config.toml
n_layer = 20
d_model = 384
n_experts = 24
experts_per_token = 2
d_expert = 112
d_shared_expert = 448
activation = "xielu"
moe_layers = [1, 2, 3, 4, 5, 6, 7, 8, 9, 10, 11, 12, 13, 14, 15, 16, 17, 18, 19]
router_score = "softmax"
normalize_top_k = true
routed_scale = 1.0
balance_loss = 0.000604
balance_bias = true
init_std_router = 0.00804
lr_router = 0.000405
vocab_size = 32768
norm = "rmsnorm"
norm_eps = 1e-07
tie_embeddings = "early"
optimizer = "soap_variant"
lr = 0.00326
beta1 = 0.95
beta2 = 0.99
batch_tokens = 65536
seq_len = 1024
train_tokens = 516800000
steps = 7886
dataset = "wikipedia_en"
Below are experts of layer 2 (counted from 0) of a mixture-of-experts language model. Rows are named router (the router's row for the expert), down (a neuron's output weights, with its number) and show model dimensions 192-287. Each number is 500 + 40 x the weight over its row's rms, rounded and kept within 0 to 999. Numbers have three digits each.
After each expert's rows: a language model's description of what the expert responds to. This comes from a sample of Wikipedia text that the model never trained on.

# expert 10
router:488504467521476474449513442441445485508513538482521503507443487474431454474501522497557537447510521464550503521536541510461488487557518426505486469545527498469554533513581481508541459465497485517441466532546487480494477495526514498486517524554444470439529467456483537579555469545392481497
down0:448511519465415421488503481482465510555509463514540487495521508503502514485455515552523450498552552415599506518498538511525461490460521493417437538471490563508499551524540503475486551477555437442508503464526466463485503561563484525529481435476503537496495436473518573502454513473521528475
down1:460493480457556494551531451483466556559538473470479563488511489509495532429598485517497489462479518495470443531552449481509493554512500482571474532483482499463424536497463552490452446520479523548511538491499411535521567471482512547508502623461581555497509487531524480454506484447475479484
down2:489533539455505524539548531537511514475539520425506488540517507498464483524484477440508478457508524456528409541500455466488503516512458408529524571520474536509491504460486570475467477576471487549561478529478547500527542530464470505420530526448481471499472558451521474457496476549496433465
down3:503491439463518448528454466480486540437531449485517523496467506551562513498556564381524404473552560540460540448426546415572471502569577477458563518515512531482550427489506469471465479531569467481503501515509514569466498523474483459455554425549557489497438567497503468458516483450526405487
down4:538492455511547528528478473454471527466503447527522525488501506511436411464457452501530457555539491431507508521501517509536547470457499471476493391576499477509527456478592567475475499519516537494507519499469456517515594463536431575445492503478491487531448508496459530486513436528519533502
down5:571557500499543438409577441504530546502582453437532479469512545459520453412505491541574512493484426473504443503460485512513499472540546474557515444578502541494493485517480511476459509581468449561477495452444530571527445529497556493469567483496519460442476506499496489460534538521431478524
down6:560460536538427510451487519532559499552531488501524502566448492505485461473517510493571576573503504478530518482466531494486506472550528529505496490460500525521465539437511464503479541546530530501451462482494414526546463546515442470502550489522510511487567437607450512561464469513485479489
down7:553497507474466491389531489423464532471531541530536546507392492540496520506454497474448520571479478527583491545533448469471512516554453448489493474479516458497448459462477426486446453528580434507511535483538478452524487433519523480456494521429517557527572498529494530493511534417497544458
down8:460507506511522427555431507563500479504492498514569486568504536488546473470530526543462505428472487545494467538481555530506522510505500446473525429510529512450551447507530500532486563564544500492434544507519486467401469488452530514466490527494498470483512405491461451497446465532450435527
down9:506522540514524574537594538564534518474409509471512531543555487516456488540474546500499556523500464529504451553560497539473441454464473518514493530497542512499487539579565562494479463529417489541507474485422491463475496493426473534539515415490520427527538554494485557475519511508513526464
Articles and determiners

# expert 20
router:521483502468443504554614472424454552515512489506486472512539553485505574494543450527506485476498457452491439552469505449535535553529533476503502484443507472570501501478517526594529479559476523508550488498458494494484468471455408447556609423458441526541484469487475558478493460458568455499
down0:408552550491419532552461529454539502453563441526519527531467476448452452475536527472504518559504448463454494445471487487493503573478420500503497420527502503523537471523502517447549508562527508591555459536548592520518520522504497559423532526471527458524485497440456473455542546522517394545
down1:437438569463503484528472512446533565495442541515501497422461506542517518466486546485507501503450580486470503536538489530507396467501551478455514457554553536502485468505473572462509550473464596574536509506457454531539470503459516536539511434481616501537507456507523451493447516513501469462
down2:458441428531487452463502441483467488493530483468494484496498438532472525498521544501490472590537538516501450544496510527532570519464529520443452557470551529511375524417485538548568472544431536475523553521500493425523514570507502502579523548449476476504532491445467496523530536458477475465
down3:513430433513522502480507457495459507521502478541507530506470565447484514452519632483572540544529541536454538525512408546497503517487530482454538466429545437465469542424504495512496490426497522536528508484437502546491487560463445525523534525494516474451484528509446529503423402526505489511
down4:476458423456465492458439485578526531535508412569474448472538509490463502578512446484507487508478533491415474559514518453441559462506572486496520462435560473522437407448502484500537489489511477431515500545496457521521577497512470476475504534578492456537513485561511500529382443514472517432
down5:505465483440510514519558437452524534506542525479487485422546539439501526461531420446456522466511481519505499410459493508498516454501504587435521505539485446415490482496509440501478532430445515527518555542503470475467536496442531500472539580430509538480496595490507432535526461507491488522
down6:447475536540505483481519541471550536468512560531519515515505533554497480402487437528466481475548464480434599453557475456520535447540557568522518481523452526536581485474520454489499542510563509570505391444490446554474478472435587526470518426454466455525453505500482540502534586486510494498
down7:562580495513454406517503568496489560459568561509452520425523495509504472563508501520518564496620446600451471500494495493424562585587503509474456490555535456505442494479516521476525526512543530478563577418460525535491440575555532546505499483461486580591486550519529564415514537468528539534
down8:529476480421436470453528553503565465528440502485500530508481469482489562476518550510490483502470505535503551518484539511520420483493560436499459511480464477511513518572411500477491525453484478566477462524453505561510475484481515572560563520555495511454415551456489507482520473536510482471
down9:447544550478506466482596432433571489543498543516500546520501536532508555452482504538485460484436444522478492567464424491506424462490423568462444583530505484468512540422531481473492452513519552442494531506545498497506507482509499419460511547456507518450514431516492501448539550488542543518
Table rows, sports terms

# expert 18
router:453479477477577451436547566519495472391494487483552506504494445463481517508506501546507430564600473520532397550478477467441509498516540453414456551468538483453516471457476542439536468436489427489536540472450483506506478459555503603448504415511440446475462498521577444463510507502410507482
down0:441515494473470534545446478547508421503418502535483461485511484521505439470448469494459483451517464450510497515538448513562543472557523467541513483543491439566504419490497482543435503537483480499530508516502461503512537590449510525459477473445474526499518450557499502451524479491538532489
down1:512508531542511471523518558561494471358554471458480518513564493529447532504508539515474492502526522514489472496516473449512471488517499493529522422437438446486489455437512472454441485561549525513555520521540494476475556529526497525563518451579498523516365515520531555481534486482507529468
down2:560449393452588530563504479534554428525501468486480529476474517537514437525484476531585461531448454472502534463475539509476556523440510551344529555473501449481527465427561479473463454493527513498476489493460524447451475514534525475514548468489462487424531501443586544520458523537521542550
down3:541527402569498504473469544414497513486522516536509472503531545404394534510460522456541525575552458538528526570464444531523476486546539552465543529532559489456515478495458516534472552517532473410558458539478471481489487489471486449480473556447497528456505465530526473478494515532437489476
down4:473444495482544485483491455539583507471448439532505485507497552471464495464534535458550559469515502453503470583439437452458434491487452525540467515478528400456570510512482481519582467567532486493539544502448486459513545545505490481489504464538512559500532448491527517462536473465445554481
down5:528454481504478482446509516472443537462476537551451485474545537503511507545484520515493468534594532467469487435429466502540453505471512459483470454505561413494578483483532528462547457519533540509534513580475512536522464432459591514480459557519489458494559465500462504386589519493551468536
down6:457508481424550486468469529468511523511529482414538535456503522436517494462571513534449526536505467519485461567566502554487456522475596530500514532451510494489460529502401539524466544567465542485471524582564506433441409510470437479539551525518512488481462479467448419507471417569446496445
down7:482541535503480537535514470523422479512486501554557547551506549551487518484494528533510474452489483463550491517514484463430504495549594480572493521556493532526526552468502571522481543561502513456471542462464541537457444517481498564549483463470562535524505517460499495495527494460434565481
down8:497523522528519532484495485506576518453496423540508530524428522502545546580532582575501462485468497530517479494550468522589478489482444549480439540483512507543498492494477489579493489490443502414520530467491454488473539440456495483486571505507510492600504530507440456503533511495560493508
down9:422558522419567470444501514471457540592470464526500500546515500522450522440536493453490454519424488476536507490523484570444470575538512537457423572537477512457518504516484486540538466522512489485562515510542519518545483511525463501526614514533534440499516503523496510573534503547486500538
Line-final punctuation

# expert 19
router:471479497515538558501413500479548513499506497426518466550547494497567516448459474513594518536403520509486533519474511571576538498490478551493517503420438547480532485438497462473540556493484527512548498464518437446473451418545466496587485551480525415545544514522491466484523483505500489447
down0:593502509505518532444502501505455542521491532595562472635514455520495401484525507426436468538476577452589569471460533555544515510456491483519447548438549433507517544516610525506434481574474475462453487500557531505422518519499493519511513432526496453522531425565510494529471409477454513484
down1:544510538504473438493496498491453538548487503552507499538500546474488513511552495497479556511515612447539476472486491518555564490560496463525405460508541570463572512485538515543530463506500465524552469453512500486472462514508501515509515637534467527549497569492524520528530501453514423594
down2:398446461488474502571493449540533529526489512501496476432467549543504492487558503505498471465481459558550502460550524503473502490520535592485523514429507473508509455526561587502488466526437482508492516537509433512537564539504531465472491490517473516478578528546504563413423448515555458462
down3:466474480471469488511469531545515536455433466534584489503553504517535412491449478554542567492513519438474515527462459508515510495485553507509511557524469470565561542476542477512544487530498409520477481478499443520521543444493528483425565511487527431545421491489477510522474482486520434513
down4:512520537508482430486546508465496552446489480494535485457482496521568479475504497538507517556418455550539493534445474538487549507469532573477473530479448565552458511489420498495488501532481511547481504499489548513508571539557538497467506482452515534484469476551500497388532505440511524519
down5:485515521473504455492504443511463514535505585508539438465526424567575578482530493537532546523454444504482516493520518512541511517487542495450535483472506564480542526504455570498516545545512537492579500490534499473541548448458486527534498519492529532541545471594445434494475490494517525554
down6:489570487454470497384505504461561433435400511509579517476515459485438473467527492538447541491604453490499559490456508398470519588480478445525514520527485519427471539448533457486485553469475473521552475481532456546467464539515547553495510473445557540510459547469523549497569530515510439455
down7:562498556502441619503537487540466555510518541518555479449498524533521470450486520493532507483468568460501503532476476474519475550451510527515479473459504522462530515523558545591474510460453528526524517620509555534555500510487494437480466516498573489521481515468512474531474455463518441476
down8:497544473489516518494497468454480529573586548496522469521500504484455547516508431414494426493450442559453517556545594495532535477553432511498495514529451439566462563535444493548516480454462529493473390495528387554516434521392525462512502472555504501558474514517424525533477459469520515523
down9:542476525540539499478478489501377533517556556457461470517513503471477474462499576471496435503509436497531497478392549498459486514539508477473509485472486533583568562607480524578483460510490505499546465502487423451559428489487553551488537416518534422520528490462453434499491531518478503501
Cell separators after numbers

# expert 11
router:540529474472518470573496523445480554507479517521459496492547493488452493521582477508417496477523570493556506467539523499458448455564561590475506486474544475528433464585531507547498516463530512517546474447429550513529535491540463507504567498554492569482483482523459546471533525494463570536
down0:500482512443484455488522541477510467461501500461439534480423467467496538505520541540541501488529501550447507531483506421546572517479491515527503527533441484454471520510525490508535463424525428417506531542504568500510521531568466481443463515427429532432507523518571565504482530513423456446
down1:545503366494457514527447523473480484554432497529534486482473509488486532497525541492462484516547458554549440504477430533551492520489503538487514549463550487481502433481587431553432591483540454540500560518590492473521466503499516528462454471498525419546480475508484468535435508533498536474
down2:446456538481518504513534502467465495445492455538489519553553524482495468490483456488514563523546492517500461518501484506468469449558526568509552539476476493516518477491503481516452523440497476505545431461458501534481517551564518532522471544511482498467404520456475484453544462479386490566
down3:468438501619504424445493479548403533528461536431523581433462452450560491531509482518527456464499506480536553489502552483487461505425499548521497502525458495544491408530470527506522425470498467470553494503542516460501446519490509589443475595545470470503427509443497518582506514484497478526
down4:532478508454536452522492497445464440534510556523480495497521506540574477486493529469522547525482483456431560486457501578438471562491494511563445625565559427497524534574508519494517500459512486496577503514507497480538526489524467469506572519550531519500514498485491434490415494498453461427
down5:512541441414535495449513459420446521527528511502528515481498457524482470484538470607505474447446512497548534460521515503552551448465514509521521429467535478491456543439556580515447506511496512540533446495522490414512474423414487404541470508542473499558508585517424622489501469466493474453
down6:493506506478509461525505483469570513480470509463387508499491459500500516442526519588535471580510513472571462478435449524456529519476485516502474536567523447484492523476513568506515453548446475473490429489439406447464410465513510530486508513612526478554487454457537432514417535459506530579
down7:497518480450453515575496530481534485474456472543428469485537487525543521567535472482558512523450471519547560477548564421473487540565471531497539460482520381465578452500544563478460426482556492508454499643500478493446487485503495483465545545519529448495531561459424532455456526483475471499
down8:531523450546469463477526516528477516578514497515516494476524481525417512495495523409552502490502475562465415502522447562436548529524440564451580520546472528494525466504536489476489498507500491495492417495498503492427497569514556539443563507609531543529514471493470526505438518515483569496
down9:498477544434559540491509474498566504499463544548452483596484545560436461508547449489443499540527450526454476570522445508514542510438508436505535530552507522436533492457544557480517464542521470480595539525495524457542540505477555505437501531478464523511497534532479561459532431453548510455
Table blanks and cells

# expert 16
router:511486572452501541502548558548477516464479524474490453554507461458522511405489438532464521514488486503517535454507560457412513493455518550467474467504417547557438503490493401481486475505496439457543553536471481560535545496560519500532495505461531503438517585503487464480516444520402490459
down0:562491480550466496563500525471475558496532432527534455537529470439462469557498553526557464508545601501522505494505477518522548499506409518543521470509483493542465571483519524476556474486403439523580507593515507546525458501598524448509473545548409494465487553526557471476512509448482473472
down1:552495518490473519466548495515476496566541465534566554486471516466489512543403478471532464420485491524496524526513415516477521425512456520500494497523547539532472539545442513524450535493480461541482468570564505526475469489515522547507505491491483539465419509536590540573501499500496467485
down2:457459503548549513464513497505511473467425481463468526533616534557602533490484517509478433491545462475507519446515439503529587470542463437436455508493496465489531449525546556503526425515524433541494511456458571470531469511444566544494526551504513493500492487471500422479398468475462470488
down3:423532439549421516501551541474543505504487436455504508549478513456458481516469502566498451438511500491531492478513469460490538465540490575535507486489569496536522493523554433488515444432482497520524448500508453533482496497492515527421548477463570487466533526503537482527489498501482537446
down4:438535467564519460435537552494531455533497532467482428527540498501519511443507479546515478565557570562517449451455498508442455537474456472461450549437487471533564493483384583511583460554507542492485453416502515534526516470601529447462490515425466590522455463592460467579446467451457549479
down5:516505466507438460468486477563463444480496518495526567512517428466490546492481480559478520475498486507494470506476516484466554528409483423493417495532415522488467522647515467512540533497483487431546511538537411471501470468460432508487535539501509475573531483522452570489527458503466502523
down6:488509587456504496483389517554515507470543478529500453531499442476579577520524517512451479562464522473620506447519544465510494522486567561576529531488481492516562555489518494499568498604555465489510503515530487495505529508497503533528490538551522497485505544520559473486515362516507513430
down7:510483523489526466563482541455519452466405506478541430474506509405526399473484508471456458535496535483490450510479511488481468502479505539476469415479411480574531520530522564456471621472526462461415469493470509506448513508494453549500490512474462567537529501491529507450486544547528569533
down8:470461435517491547464427493449515461518502523565514500460536470456501554505531438480451524448452520446495536428483514531472517498529435473538499523579492489539444500506495524503533559478472459441525474432537513533470514489499478507482534505508539475558497537544481556508529486547511473555
down9:451590517432511509557499510500493471462483566497450463469501459485564411469546478448546460569477510485463578506535468561462485576507460467551493565459437486524497488528534504458511505526482471484562504474560500489465484487543475501430461551437525458502591513519508504501587464507472524489
Auxiliaries and articles

# expert 23
router:527474444530507501490480531528518508477559538532476449511469478464461457537511573504515538534568473506498555444572456559561558549498566505532469432506569485472516542491526545535485498441463522476563444471497483501500521456537447434468472499499555488474509565476580477478508425543511442543
down0:534466479555526497420524483483507466458499505503444510457483431414452520468527509408518465528550495534512522517453476525529494536515535482479409452516482519484473547575491532464471505514534486504492523520481503492498487529469512536487523530515546468483476475492500513471573504546490531514
down1:502541504485513454470431546502492515505535529498503497508530579479463506475493503510433512524541480584554423524556524448518454471458574536518454511495507481471437467508578507571489406504549363476518535511558499530546553491550537472523533520533497543480481533548463542505497486510482526531
down2:542469423472450462478486544477466495433474512496408458487487535511545452483495554569593512549527493489509527500506510502505487551481510529522515495484572540509427494550577514510499473444499515559463531492473482533525489498560496517522523461486472475585472465566491584506479445594559539535
down3:542519466482519536507514511515567446417573471543495477480578463583541486417580504538474486462501425486534484515525514462502507479561544558421543543500477462506512438489598560560482432503496526521498498477452527504483453529505486433478517513495508485397549497531510530489459543518533502475
down4:523488556538416509439514513454436507485458545480478532489622493491464514491439475497504533480471529519443465421512458583514540528495563492490526533477466513466529512436547503519550564507513486453498434475464517514551493469418486473538539488519563515467526463457515440629578536474578578496
down5:424472493447506512517564541432507488481472435427530480435438503494536503501406514498475470455484483487509464502565489486482486576489521488477486519486531465471480540523543477504471487438558492411545457518481480505546465569440446526539466445439515562523516488518511499498496459502494558524
down6:517489466495492497529542465456471502506501525453447457467429543455507568499539433488498479562497471445553387499513550553474497512585476504520533475534431473388484455490510465519456461526494519494519516469501458488485574555503515522518454457534573480491526501484548477556523478516591535490
down7:482492526513477453515462484510473466505515452532457526505502522487533398504525503488429503497436475502461491482499486544479483517482530455541501428551494572511507517493549567539487514492511430517462472539512444555471563470466500559488493485476534538500523471551491468477503627489545515512
down8:542490487530554557487555492543509535477483403496513565524494463531574501599376416511484508513486530463486472464408462476525501527510440613492551511485449450491421499543444530534427489520467457500461539528481465490464552503512472560434488524436545509503465416474559464516500449470552487530
down9:447548412492455595467440367448518452535587595551507611494502478531518482510464498558402457502545555447476493500525484502454549475504541511507516451458504487461514481503448575522493464488476508458517529554496488534432556441473497494568538559481547507540453453514517493453522510463449567525
Hyphens, dashes, capital initials

# expert 8
router:500498574529514503520501494584581458441536498488502446457468469540435530451490464485411516466462545489485480523486511480405433530499586500488496528478526459496497475522459525579527499438523463485508501525509492483536482420483540513510460496544450587482558483471554558469499529459486557487
down0:464503528517505523530539521537523541451482575512564560481524533524460525586500569515469493444564535459452446524444471494450489522406490469486527444467562546468491561494506492485373478474476566515447545516511478489567518529488533522398425461484468505504534507486454461537602493485499462494
down1:542449454519464489431420464517527446431509515482556473519477498555549528515446478589475514481449490510536484539439536469490470501489555526503504450468482487523555503481487487520528458593493474395575480459537472468474457550516530491526484458466473491502506525469519482546484530437510508486
down2:540525486447465456530491481459448551566471513471494456479478526466568485438565571523441498487530540513471513491449479443479495466492524527566515548531452550529599505473429475523510474481474513492522470469459539532446456522486454450458499496503558504458443473391552546472447462502447478489
down3:553454534546516476483477540512468534478550572492516532504461487463441566509507483501441427499436519476610515549539495519504444463535508448414550534497493489521477484475483505542439426511427467447499492495568440480571498542464549514466460499540482481590486388453528527582460485532499467519
down4:518449437425503520482563517485500478465530448487470469417525550538501517557466507458604486562551569477544519481556498542464510489516465463471465496461416480541417465479480420480508445497480517519474536535554463480507449555531502466548530451470438531493466526469497530462452495441522575530
down5:496457571585474505522426493550450471573546508494543472469459497511515512460482463416487578586534468553408544544556501533492535556517465455513502454484581524492529470461511456455433464584535533561545512474496452540496523545515532541474488493559538444559441396482495505513571475471491550494
down6:502498470425445445436473542477535523517458543570510562539552487476451484475503471494483472472562587569519558486477502501493506485501541464421463451462497498474461454515422502477468454537402473479455528519470439479538526510514508581486531486514504520490588523547427532465482465457464514488
down7:518509489529447503497507451507526516486558451521529396487529495513485522450487560439433472453502504553578480534518485420490453499489531448432525501521499445570409448482491515505493518497493438459443509449480487529490521497446407397542463532497514526516518495585445494467516512524432538503
down8:521482459511510550447475505506460494409518578507464486423489539501484480514502526513550499455477490519482542490463464552540545514508541503519551528555504465514541597512456512496485430504499470470452519491487512532504520481430552595546470434507495492500463480462526471595537499450516438471
down9:481444528492455476492484474489549502476502440506531472530572510471448519527524534499469448496540448540445464490565495502511548459413471427516480533556496473511569480406505560414493484522486494426552455477490511544503466513508506506499522452435554507507529469469492502519615494526485544529
Year endings, clause links

# expert 13
router:568501555512476504562527577516588537455488438468475479526484477475478468552504482450523502584518597497505472500480446536453452520504382475535562564539444491529529486448454458477496485519530468539506448528502505528430468504468459537541529415510527489532493562490436490548560558528526503587
down0:457474499486463517494481391507570481551484519472511535514496560512512461506528558478466470456548518526480475541487463484496546512482509482539536554509452498480467552503477542475526486471539473525469518519523469527427460543462560576473517488548520531491539537468483491516540596569549485452
down1:503543522570564507470534485536516534514441487445501511456515503457462480511460562502507477450510461506491482570553447478439432515487492471505517461444430420386537467503510471538511518539482471495542445573583548587436556457483525497479523521422476520511469494523437532489527470453516468519
down2:507503525476521466529438532464501518495539556486506440487495497587457474525521513498532539529577450516527475540431492550472481540533517513536624459514490534503455503473543479489447543510554541487498485581564471460488540503531567471514471541484512517479461494502493508538498586560538532593
down3:492564504474528475476485528529450453503496508536537495456531499528472435619500454514522456501524419574487471544502498538468517484525468502596509496460482583469489503555480502526433554503570559546477481475525463480535504498419565484521502551455539446597509486524423508487504460495504479527
down4:538510495456536551435497537522463437451462521495541490493497529534457566478510499523503536553464519512571532642466523425507502507478507495438529523527542465492558427483554523502532556421520485450561498464445589516486524561466499491455456529513516527480439418482462483482481493510525442497
down5:480446536578501495471453515541466489479554514537481508476527471510540525484502553509513566482527475579591529461513502518562501485506456456474556542452474463492505487526446503519485446537575586492525446516478421459517548446460501447449425518484513532433541522472486510483446479434524516477
down6:504500487438495533481479523458537570536513469492495532430488413467469531468524453521425488509515495517459527553464482527537526455474447491422453473455491529556544543526474450396512518514528459457411501412553434535394486530459522444525524518486529570615431579450506508502457508497528504455
down7:475469483574488542566416500485444491528490573521554582516470523527468533529518489513536512575527498469548442599484476504495542506445501516477469552487537515557445490488503480517544484417483483526532466519521534499510454482524583514519577444511510498548489450458504518484512510503492528527
down8:488495539422441534468456539463506510519441485497524521518526454474551544550460546522493513528500463528553472557511471488524518548538439538534452521461475449508548464549425489479466482433464495453486437511507387540500512552495482550542468460494522482494440604530491532483529491417565519516
down9:576458528500524589432510492492446520503455523496480522479477449459461511550441483482565483522509505435525534525471438445534466461555536487490580489455522519523541507497470480548523550443532461517452488577505475491497499540495477517404506555487555496493470501500435596563549492554548482507
Mid-word letter chunks

# expert 7
router:477486556534516535394461490567509463478469495521524482514513437487444465516505523573495479529508459489461493549492474481439463523505574535425574445514516499447457487497487473510450552536385529531516445493563488582511498452526506486475471443515456480499432475452572532453492461451511499485
down0:478487504509581548553409468488498454494570521544498541545480528565503584546531480547505417518528493495544466470482503476515530508576500487538533528502461554512455472559515494494511490489483544466456518532456486488516574578498475527427411502434467523553453528470436482440445534522562513442
down1:465499514468445521489496544486495556480531496526480418486489392485489461567475511532528519545479548502509480516452457559460511548506569498473530435466500491516430477454518473427553478531456463510488534481500490510484483447469540509541408480486429523563417443464547492533495507466549526458
down2:499514530525541502449514500467563577439466505497502467528536563491494544545492554494499472610484460530527508438480501509466434574547502489495478474433436465440581499416452552498409509561598392494489533469494446502412451481499462560484492502470479510513515529422493503527526473533500485516
down3:509509509489499548475453460500552494522540436503464478509520511472427529433495454502487509515480451601534444495480507513470437454495487482511452521534491521497564553551470556461540516490548495432479495435469475523523465531451557464549481430505523529509465535507526474501456541476471528548
down4:467452507455552522510547502539570473506570522400481488460422481519484494531558532532555504513557476518454489479492439579519601595520472441528540486562510494544512450538587532470439510466487518625510442509587450496527452506444472468532525482537526500540452479472490535549432471482503490474
down5:508484556552507511520485564471554486466481567530589475432503509455529465441511526556509464474495515493483424506532581453502510422427450477516489540545448577465457503491516464459535426475482493492492519412421525505507488497471439444527557513534536529466500457564476451563536495428519537474
down6:453452455497480499523446552531513469492451539514494498426550575505470560504483494461472500591530479506528491521473582473572463452501430499464525447419470519475480500589551562534567528519427427558486441519474518471477443467459443478584586519476482459507493519470473469533466528489500415582
down7:550488577495457558503579505466491477493448553460490556532472543535540553439496489573524405416489485502490580488414498480517539520481456558486493437509448531422487478433479547547470583513437552463493456540479481504532473548525498509514481451531529503521515509518483533484535485491503550500
down8:556472511412488477520457455500533506432491464457529482484511475530501472516487438450526450431488437494460516566508528495496466561536566491474494401501475509452476554556514512484453520452501448565523498511456478487561535474451545451537518526454510491507538419470540532449447438452493526487
down9:469581542441478428436470528573463536453465450510474603466531437585447469536510460522557520455564481492473541453480471480476527522494448472486484458547506542419424496566521500496545482527492471521556498498491586481565525537479519490521468501480557566459455547518460447499485479520440518537
Word-final suffix pieces

# expert 4
router:517529471534501471438523584436482539540465467524492560460441491497463448459496531422537515573467471448444495511488526553469474475449528460546467432474497482573567498488461532470477576502513415566469475446477478500517520487445461508466529567461566525522527505524489391554520536482523524509
down0:493521504549532504493438462475489495521428467487516552548533550494526461462467549502407521474448508512525499387508425481476475423457483440490619439534520545519512503452453502514475466463499517463472534532563533503418485493475500583534516492531443468489532442462520494539564516561471449496
down1:572502508488574468536512537538507594535519499451541469477500491467518485484442521504491517521505524541539455488572521537509467477532512521488486527549544481518447549526483480497509563525385530521519447496502556501519595503541565480518430424520526513486515543553467458492544495530530486502
down2:527500482451493488523476511431500536428477468532541452531444517520520439536488476432509453485473558476484506572489461526528447426499486498511442485499534448475521475472572450560483558499474524485501480512489452498588537523465584496460501502476484573582529510484512478531565497521523467578
down3:558459583416480515521472524439527485521513527576541461535459493569525551479464504517477510465596442476583523504453454500541459489511536441511496495472529492430537461432506526523513517440483484502500545524524515579480494528414475492483477461469514533529595427516543539488488461515555515469
down4:407554448476522512553513484509544493479505459531471579441492535530496554505471528555463487524516463428474491492516485489517487569483493463470570569536441511480538510500471498435418469480470517517510505461555437506483567494498562532439536476528516505559498459534513508598502482563547539503
down5:506492481502498478581544448498560487446473500524544531469482469431502506534506535538529533498541445552506469521512544531449442423456463489525591460475555491489597539542500471497546467531493477548492493510399496476479528503563514450429582545582497474516493465494485456492480470455520553468
down6:508538501533455496535442530486568518601480536506448528468507416494461463426461440521495471449437499508477423487411514539539475497580449531499515524444492421516496468523548515496501434503530492454492510510445524498545518555465457477486453530490540500514441471500472547456405489454499521515
down7:491474503589447555478532569530534493472504477500493477493498466516520517529523481531535560466526440564436486514437402496535509426455544459454446556482494535486453485533430520499506455516489519525441554536481426495492442486440539501490537456457506525513506471485499520509504516480559550477
down8:430459533501421491528461476541438486518423519479482480457408485483530409426491465504561550441493479496480549506510537500550532486527476484518431493503490462516494456516490501475493436516528463507462491543465489486533528494476477488509461481617572498521432444509487549475501448454552471504
down9:471537448472423485524468492487559527520574546487524499504481486474504503522471509518534476521565450459519529556483560462564514496524503471499511515551472516544437486537480607468456545452557507484614558437429464431520496521470513528476418447466591477546445482499444513553479508522490497415
Mid-word fragments, title nouns

# expert 1
router:429521571514477470513498464555549465492550568579498514481466562482552490563440518517559491450407546487469476464453490461491524485521453477475527498475504536426503500531450558519521525454465542519473449555547570455543490512421557538416514538432499503475517484537490446453443484533492478562
down0:546566510518555531462436471500475494528568496588472522491441522530510538505507485474487520484494480511508521423496473453489481594548464418446463422482441574450583429474478487553445472535498407462487443452528493479542573533418517505534486434520528488532514542505486510524488499437565508557
down1:502559521517493523491525469439528530571449567490494492512469500504511481487555500518517516471486559527503501488520418472473506508502471518457426558472525467440409525523517456487533556452483488483518548478462428502424483517477481501455468558470450485606483544523475490548499557463450533520
down2:467551535624495499570508498531525519448489561477528542497519611498541518549480469504558531476472539531501450491530528453484533520507586533540538488444511510407445520542525498509491425488538452437489488546481455599485422463455499595480542571449498533500436489472527443529502473543523465543
down3:541489422422521496471556505457495531465579556481449457592487512574478542486449491534560481523514496465489463491463513464515472494568513480479404474433484498520526536499498541533498493516618577450545537533548491504496471470440475511497522516534557507574492549501493492491476512568541509515
down4:514491504432515526563528455513491554525456484497509471544524514445490475465508535450585631528386479455455479475550502514555508522511425558501561415517539538453501528495529525501471450424452474492476514453501533441475492537512490509496459548447488508482447578505431486483633510516463428499
down5:561435502463490542506449477488503504485520551533507436537561509522523528451461478504447474460451541464497483495461513453450554493572503501483560468488490506546432528530447546513529471409427501469509492480479450475486464468480489504603537534500479538471501472451534489540471489435565521460
down6:515476474405467517533494483456507555444481539524554519531486451445459461460557459584493497571517469524542477416528404509498533534530498491550516461576480462517571460493547532517471580443497428465504550436464503479453522523464520427427510495475442483546450535503461535489486473560509451487
down7:510531584579512501511433500563520463437518515456445494487489494463528477527508488493540527546474515544476467453477487485502520529548447488448483442433496588408499508564491451448515438448518477501418400497444533396517555480369515551437488550545510518521471524415504430548495444572523461513
down8:492467453534496512548501456482453509502481459523567538496534550502503522511493491591554481481519491494480527515619493501505508492473474506471533503519488539395490444573513490531497534484527496464508480559519474468530575388511474525556473543492487579453464503530471505527488469526540458462
down9:540504440419518465439529508488518534518515511559487501465537560517562502528488526490518403505490545543467486528429524455499491492525467447467507518492482507514422490523447491540543487501570516530489487489512519465511494420448468523507543553469508561505548451571486566450433446506493475469
Given names and nationalities